Below are experts of layer 4 (counted from 0) of a mixture-of-experts language model. Rows are named router (the router's row for the expert), up (a neuron's input weights, with its number) and show model dimensions 0-127. Each number is 50 + 15 x the weight over its row's rms, rounded and kept within 0 to 99.
Before each expert's rows: a language model's description of what the expert responds to; "mostly gets" lists some tokens that are sent to it at least half of the time. This comes from a sample of Wikipedia text that the model never trained on.

# expert 0
Description: Final pieces completing words and names, often before commas or pipes, such as -ions, -als, -ton, -ss, and year digits.
mostly gets: "ions", "io", "ors", "ton", "ana", "les"
router:44 26 65 56 51 68 65 54 22 62 53 57 73 34 47 45 33 34 45 40 72 46 32 37 54 29 47 65 18 38 51 57 77 48 48 63 53 31 38 70 49 69 50 60 47 57 56 32 60 52 60 76 53 47 38 41 43 43 69 41 51 24 65 37 37 77 37 68 58 48 32 51 53 50 26 25 44 54 54 44 70 74 62 47 80 55 39 66 43 64 29 31 43 71 65 67 51 66 58 62 27 48 25 24 37 75 64 38 27 26 34 58 42 58 74 69 41 46 70 24 46 28 78 41 44 55 36 62
up15:52 56 47 33 33 49 70 64 38 54 63 43 31 77 56 51 69 56 37 72 26 36 26 15 49 52 59 58 53 94 46 63 43 56 52 60 47 71 50 24 65 38 11 53 42 56 35 21 36 18 79 19 63 63 40 38 62 58 26 33 50 39 48 64 42 44 51 54 50 45 60 43 49 54 66 67 56 43 20 33 49 53 69 31 41 61 91 55 44 51 71 36 37 51 53 48 53 45 58 50 43 54 44 46 89 66 30 51 82 58 67 51 47 60 65 39 50 57 56 49 54 55 50 40 58 61 32 49
up16:44 41 32 60 49 53 50 34 65 15 67 64 71 48 36 23 65 72 46 36 17 51 42 50 64 53 69 42 84 53 39 32 53 47 40 32 68 42 54 52 44 41 77 53 51 49 50 57 30 78 46 52 63 45 63 60 51 49 29 46 51 35 06 71 41 27 76 58 60 68 35 60 46 59 65 78 56 74 43 62 37 55 49 57 37 71 63 34 28 53 53 54 51 37 21 57 60 73 51 27 53 26 45 55 48 44 36 79 57 66 51 60 52 32 58 61 55 41 63 62 32 51 55 52 49 56 79 10
up17:42 61 56 58 52 39 73 39 51 38 68 51 55 74 50 46 78 47 62 29 45 63 52 79 71 23 32 74 80 44 46 33 23 44 63 69 38 39 44 40 51 46 49 79 71 68 64 66 35 69 59 49 37 38 77 88 51 63 69 30 63 43 56 62 63 62 75 55 70 52 49 50 16 48 33 70 43 36 45 64 50 53 35 60 56 68 65 34 69 40 57 54 69 53 38 82 68 32 37 34 58 35 66 38 75 49 67 45 62 65 45 47 21 40 40 55 52 50 57 55 36 62 26 49 47 69 55 43
up18:49 66 36 66 53 60 55 32 34 61 56 75 40 29 64 34 33 57 34 55 46 75 40 26 73 63 49 30 66 49 78 57 48 28 88 55 78 45 40 72 42 53 73 74 36 33 48 62 61 38 55 29 72 70 54 51 59 59 35 42 54 53 62 51 49 66 60 46 43 79 48 44 66 57 71 67 45 66 37 48 61 48 23 61 75 58 37 33 58 39 46 77 46 31 47 37 43 55 23 39 47 58 58 65 73 50 46 46 58 58 55 39 64 42 27 34 28 72 21 36 35 57 33 88 44 71 58 58
up19:28 58 56 30 39 55 30 28 33 47 71 50 25 50 58 33 58 37 53 86 25 73 83 61 61 55 53 43 49 74 53 32 50 48 50 84 62 62 32 33 55 63 55 33 52 40 54 54 28 56 20 57 45 45 39 46 41 52 51 60 41 48 49 42 39 48 23 36 61 55 60 40 55 52 25 73 13 41 57 35 42 55 68 58 42 71 43 61 60 52 50 51 68 39 09 67 56 47 37 73 22 31 63 36 35 22 29 63 58 50 75 38 38 62 55 60 50 54 26 57 38 38 40 64 71 70 57 60

# expert 1
Description: First pieces of words after a space, mostly capital letters starting names or terms, such as G(ina), Mad(agascar), F, St, plus in, of.
mostly gets: " F", " C", " s", " M", " D", " K"
router:32 43 74 47 45 79 79 62 41 43 43 63 68 30 46 32 43 34 60 53 79 54 52 52 54 33 59 63 52 38 31 74 66 43 40 25 21 23 65 61 42 40 39 42 24 28 42 28 67 46 44 80 57 61 27 47 38 41 53 83 61 39 54 50 54 54 41 77 49 50 42 51 46 52 47 37 43 51 50 51 73 66 60 52 48 63 22 75 53 43 35 29 34 65 53 35 29 45 56 50 32 48 61 20 58 71 75 42 48 37 53 48 45 67 67 69 43 32 46 31 38 43 83 35 69 75 26 56
up0:37 85 52 43 44 50 61 43 43 49 62 26 44 58 53 59 55 56 53 77 30 63 62 56 36 55 29 58 47 40 52 36 77 54 34 26 54 38 69 58 61 38 27 70 56 73 56 51 28 62 44 48 37 21 56 70 20 55 39 59 78 57 38 56 86 53 41 56 39 46 33 35 52 65 60 47 43 41 74 38 48 30 52 22 45 64 41 51 78 45 41 61 51 58 25 50 49 57 77 39 22 47 55 35 52 53 10 61 31 61 53 41 71 68 13 79 56 41 37 66 52 66 26 58 43 46 56 46
up1:56 37 75 64 61 29 53 47 86 31 65 53 17 85 82 62 40 38 29 43 38 57 46 81 56 49 66 40 62 30 40 52 23 84 50 68 56 49 76 48 61 48 62 44 73 58 63 50 33 63 51 33 30 75 59 31 36 71 53 55 37 52 60 21 82 40 51 50 38 71 38 48 58 48 68 43 39 56 40 37 28 62 53 51 45 58 77 54 55 59 55 43 48 49 63 27 57 53 33 55 48 34 24 49 36 35 05 61 43 26 60 65 55 40 54 39 39 44 66 46 56 48 47 50 50 48 62 65
up2:42 63 73 53 39 39 42 82 56 43 87 53 35 46 32 66 29 61 78 63 77 41 57 42 43 48 62 61 20 84 47 53 50 54 39 55 50 46 59 49 46 32 61 46 69 51 63 43 47 64 82 38 70 36 45 68 65 83 45 57 44 51 27 38 43 64 67 67 52 41 61 61 47 59 33 31 52 53 54 44 47 51 42 43 52 49 56 40 46 59 58 53 68 19 88 30 52 30 64 39 35 48 60 47 64 40 37 71 55 41 52 47 40 30 41 39 80 35 69 45 70 52 21 98 66 61 43 55
up3:48 48 65 74 57 52 30 20 75 31 70 43 43 58 44 48 64 51 36 13 37 52 50 54 32 27 75 60 50 54 47 69 39 33 44 34 57 41 54 65 36 61 70 44 75 74 37 46 44 68 50 73 79 79 76 71 53 32 41 41 75 79 37 60 51 76 67 40 73 50 43 64 46 40 54 72 33 42 58 66 64 58 46 54 44 42 54 45 42 59 78 62 29 41 50 65 65 35 54 73 23 60 40 51 35 42 34 50 66 53 53 68 63 43 11 62 42 52 51 68 65 48 50 76 35 54 55 58
up4:43 86 38 47 41 49 37 46 52 73 43 61 43 41 53 43 45 58 27 78 15 43 39 41 43 80 52 59 38 38 42 59 00 49 48 41 52 39 59 40 48 80 36 39 33 48 63 50 40 73 65 64 56 15 52 29 78 33 36 43 44 49 64 56 57 44 68 42 32 66 35 52 56 41 38 52 36 55 72 70 63 43 27 64 56 40 67 67 65 77 77 45 46 67 64 41 47 49 62 54 55 49 31 45 65 57 67 55 17 59 47 37 48 22 43 55 56 49 54 54 45 56 20 51 52 36 38 26

# expert 3
Description: Number digits inside dates, coordinates and table cells, line breaks ending table rows, and common words such as July, first, album, two.
mostly gets: " July", " first", " album", " two", " three", " such"
router:29 28 69 46 52 78 74 64 29 69 38 65 77 51 49 55 38 45 61 42 78 68 57 52 72 21 48 37 34 50 35 73 81 50 43 48 35 35 45 74 43 38 46 53 51 38 63 39 68 71 48 70 41 43 30 59 47 38 51 66 41 55 61 62 38 64 25 78 72 51 43 53 33 48 57 33 46 45 53 37 55 58 44 49 56 60 28 73 50 55 28 33 39 76 41 30 40 57 45 75 40 44 22 26 54 70 82 32 29 34 43 40 62 59 65 74 37 31 68 43 48 41 69 37 39 61 31 67
up15:23 65 52 73 52 69 48 34 40 48 53 50 67 60 52 47 22 53 33 44 39 42 43 28 48 35 31 60 42 63 69 26 53 37 32 53 46 82 45 74 39 48 66 52 43 39 51 31 17 29 47 47 14 51 55 79 57 57 61 48 80 32 39 45 85 34 63 24 50 45 61 50 67 51 42 37 82 46 29 49 54 52 41 19 48 53 72 42 47 56 67 46 49 63 47 35 41 49 38 42 71 55 53 38 52 09 22 72 46 28 64 35 54 66 31 37 66 70 62 66 46 50 52 37 34 47 44 57
up16:37 65 41 40 49 22 43 51 65 71 42 44 51 57 84 68 94 47 40 25 48 40 46 28 25 59 29 42 72 58 21 65 41 78 58 45 43 48 37 43 62 63 53 63 47 35 76 58 39 57 54 48 49 52 48 45 76 39 91 27 61 58 45 59 38 41 53 68 55 26 48 50 39 44 45 90 48 54 70 56 46 39 21 56 46 49 54 40 56 59 70 33 47 51 44 60 41 43 70 57 31 56 72 61 64 55 40 59 92 40 59 46 42 30 33 51 79 37 52 37 58 34 22 50 65 44 54 54
up17:61 63 27 29 58 44 28 43 54 55 30 47 03 34 80 69 72 46 55 55 24 46 39 55 40 45 66 64 50 62 42 53 53 66 27 36 74 75 72 50 39 71 62 42 45 54 69 58 57 42 19 63 52 43 58 44 56 67 62 41 76 43 36 58 50 65 74 52 56 59 64 59 66 73 27 51 81 47 67 39 64 78 28 42 34 64 68 12 53 43 78 46 44 68 62 61 49 49 57 25 54 45 60 44 44 52 50 36 57 37 56 57 39 59 37 45 45 77 34 37 50 46 45 59 42 64 84 34
up18:76 54 43 56 47 68 31 33 80 63 41 42 31 47 07 51 51 66 52 49 65 37 30 37 57 64 61 60 67 38 63 50 56 15 54 47 71 53 66 55 53 50 41 59 73 74 48 62 52 57 23 53 21 34 65 41 56 47 58 60 51 49 42 41 45 14 50 37 51 70 53 66 67 21 44 44 44 58 10 69 38 69 35 84 65 53 46 53 61 75 40 57 43 45 46 67 63 52 48 37 44 57 47 64 54 38 52 73 71 49 60 32 44 32 13 76 56 44 45 67 49 52 46 66 76 54 60 32
up19:59 40 51 47 72 35 41 17 64 52 55 65 51 70 46 43 49 75 40 32 30 51 32 37 18 46 77 31 47 67 34 54 41 45 41 70 49 38 73 53 68 53 77 20 33 59 30 57 40 59 68 36 43 46 45 62 52 57 61 54 42 66 42 65 60 67 64 34 36 52 33 54 45 35 68 54 66 61 28 53 13 39 85 66 41 47 50 61 58 43 40 64 87 54 60 54 39 60 52 41 79 83 69 65 41 63 30 41 50 46 61 65 51 58 25 28 45 49 58 36 28 65 50 51 79 55 71 38

# expert 2
Description: Structural and function tokens such as the, a, his, their, was, table pipes |, section markers ==, paragraph breaks, and leading year digits.
mostly gets: "|", " he", "==", "===", " their", " its"
router:36 30 71 43 66 74 64 54 32 69 34 70 65 31 49 55 29 46 59 39 76 71 39 50 56 20 65 66 41 44 32 82 68 61 68 40 34 25 44 60 30 43 57 44 43 29 59 46 68 67 54 80 66 56 34 63 57 34 40 55 29 59 63 43 43 59 45 58 62 54 38 49 45 47 51 44 35 45 65 51 81 49 41 65 79 67 33 74 54 50 46 30 35 77 48 35 49 40 37 57 24 52 60 33 49 76 71 25 35 18 35 36 47 67 54 55 25 31 69 36 56 40 69 47 51 56 47 68
up15:65 40 41 36 55 63 47 40 50 39 52 59 29 45 92 51 47 38 41 28 61 47 31 36 47 52 59 66 56 25 70 23 39 84 38 50 50 70 50 35 38 60 51 31 35 50 84 68 52 66 52 50 30 21 43 30 45 65 49 55 48 36 66 70 47 52 48 42 51 79 47 53 44 38 44 68 71 57 73 46 62 00 43 47 51 48 45 41 50 76 54 58 47 37 59 61 76 50 55 55 45 65 43 99 43 58 45 64 73 55 42 23 41 41 35 30 46 47 42 49 46 46 45 56 29 50 44 62
up16:57 41 47 70 64 46 32 56 47 54 88 18 51 52 63 56 59 38 65 29 33 74 35 67 57 68 57 70 45 50 56 34 60 47 47 49 48 58 80 24 40 39 51 31 43 54 60 41 49 49 60 41 27 39 37 56 31 66 39 49 57 45 52 51 55 25 43 30 33 32 51 52 21 38 44 37 35 45 85 64 43 56 52 42 49 49 43 61 66 41 35 60 72 40 58 23 58 64 51 53 73 24 51 21 46 49 27 64 80 56 54 32 74 72 33 48 61 99 53 45 50 65 50 56 42 61 39 62
up17:61 53 63 41 39 32 20 50 47 22 45 56 57 42 55 54 54 47 38 19 35 61 39 49 60 53 56 51 57 61 74 19 61 55 08 52 42 54 83 42 64 55 44 39 66 34 30 45 46 58 54 53 18 45 48 59 46 67 34 29 41 35 48 41 31 18 50 19 61 66 61 19 79 51 67 42 76 39 52 60 39 73 35 44 59 49 57 30 37 55 49 84 60 33 63 47 51 39 33 76 65 84 67 52 57 48 59 71 54 62 59 62 72 28 39 44 47 40 35 34 37 44 45 40 63 30 55 58
up18:65 60 03 40 22 39 52 44 60 18 65 59 39 45 46 34 50 71 61 49 74 26 94 59 57 64 44 39 73 46 50 56 32 45 56 38 59 45 55 45 66 55 68 50 49 64 54 45 73 52 46 37 36 18 73 43 53 57 49 54 76 46 49 40 63 60 44 52 54 44 53 65 55 53 50 26 58 57 49 59 42 56 41 40 59 48 54 65 53 42 42 37 45 67 36 51 81 40 70 54 35 33 33 62 64 45 00 53 71 78 58 40 65 47 37 51 71 28 69 74 18 39 31 37 40 45 57 52
up19:83 64 34 52 53 30 48 06 49 45 81 55 40 64 34 64 35 63 70 41 41 39 46 85 63 48 45 45 58 24 66 70 55 34 42 66 68 41 44 38 56 46 51 43 35 47 41 39 63 37 40 44 39 68 41 39 40 36 53 84 33 68 36 43 51 40 54 52 60 49 64 38 28 55 76 35 41 43 35 29 53 47 41 49 61 34 75 49 30 50 71 51 57 26 62 33 42 65 64 49 72 40 41 54 60 41 20 68 83 56 54 48 47 15 65 43 76 46 38 48 48 40 40 34 52 86 66 64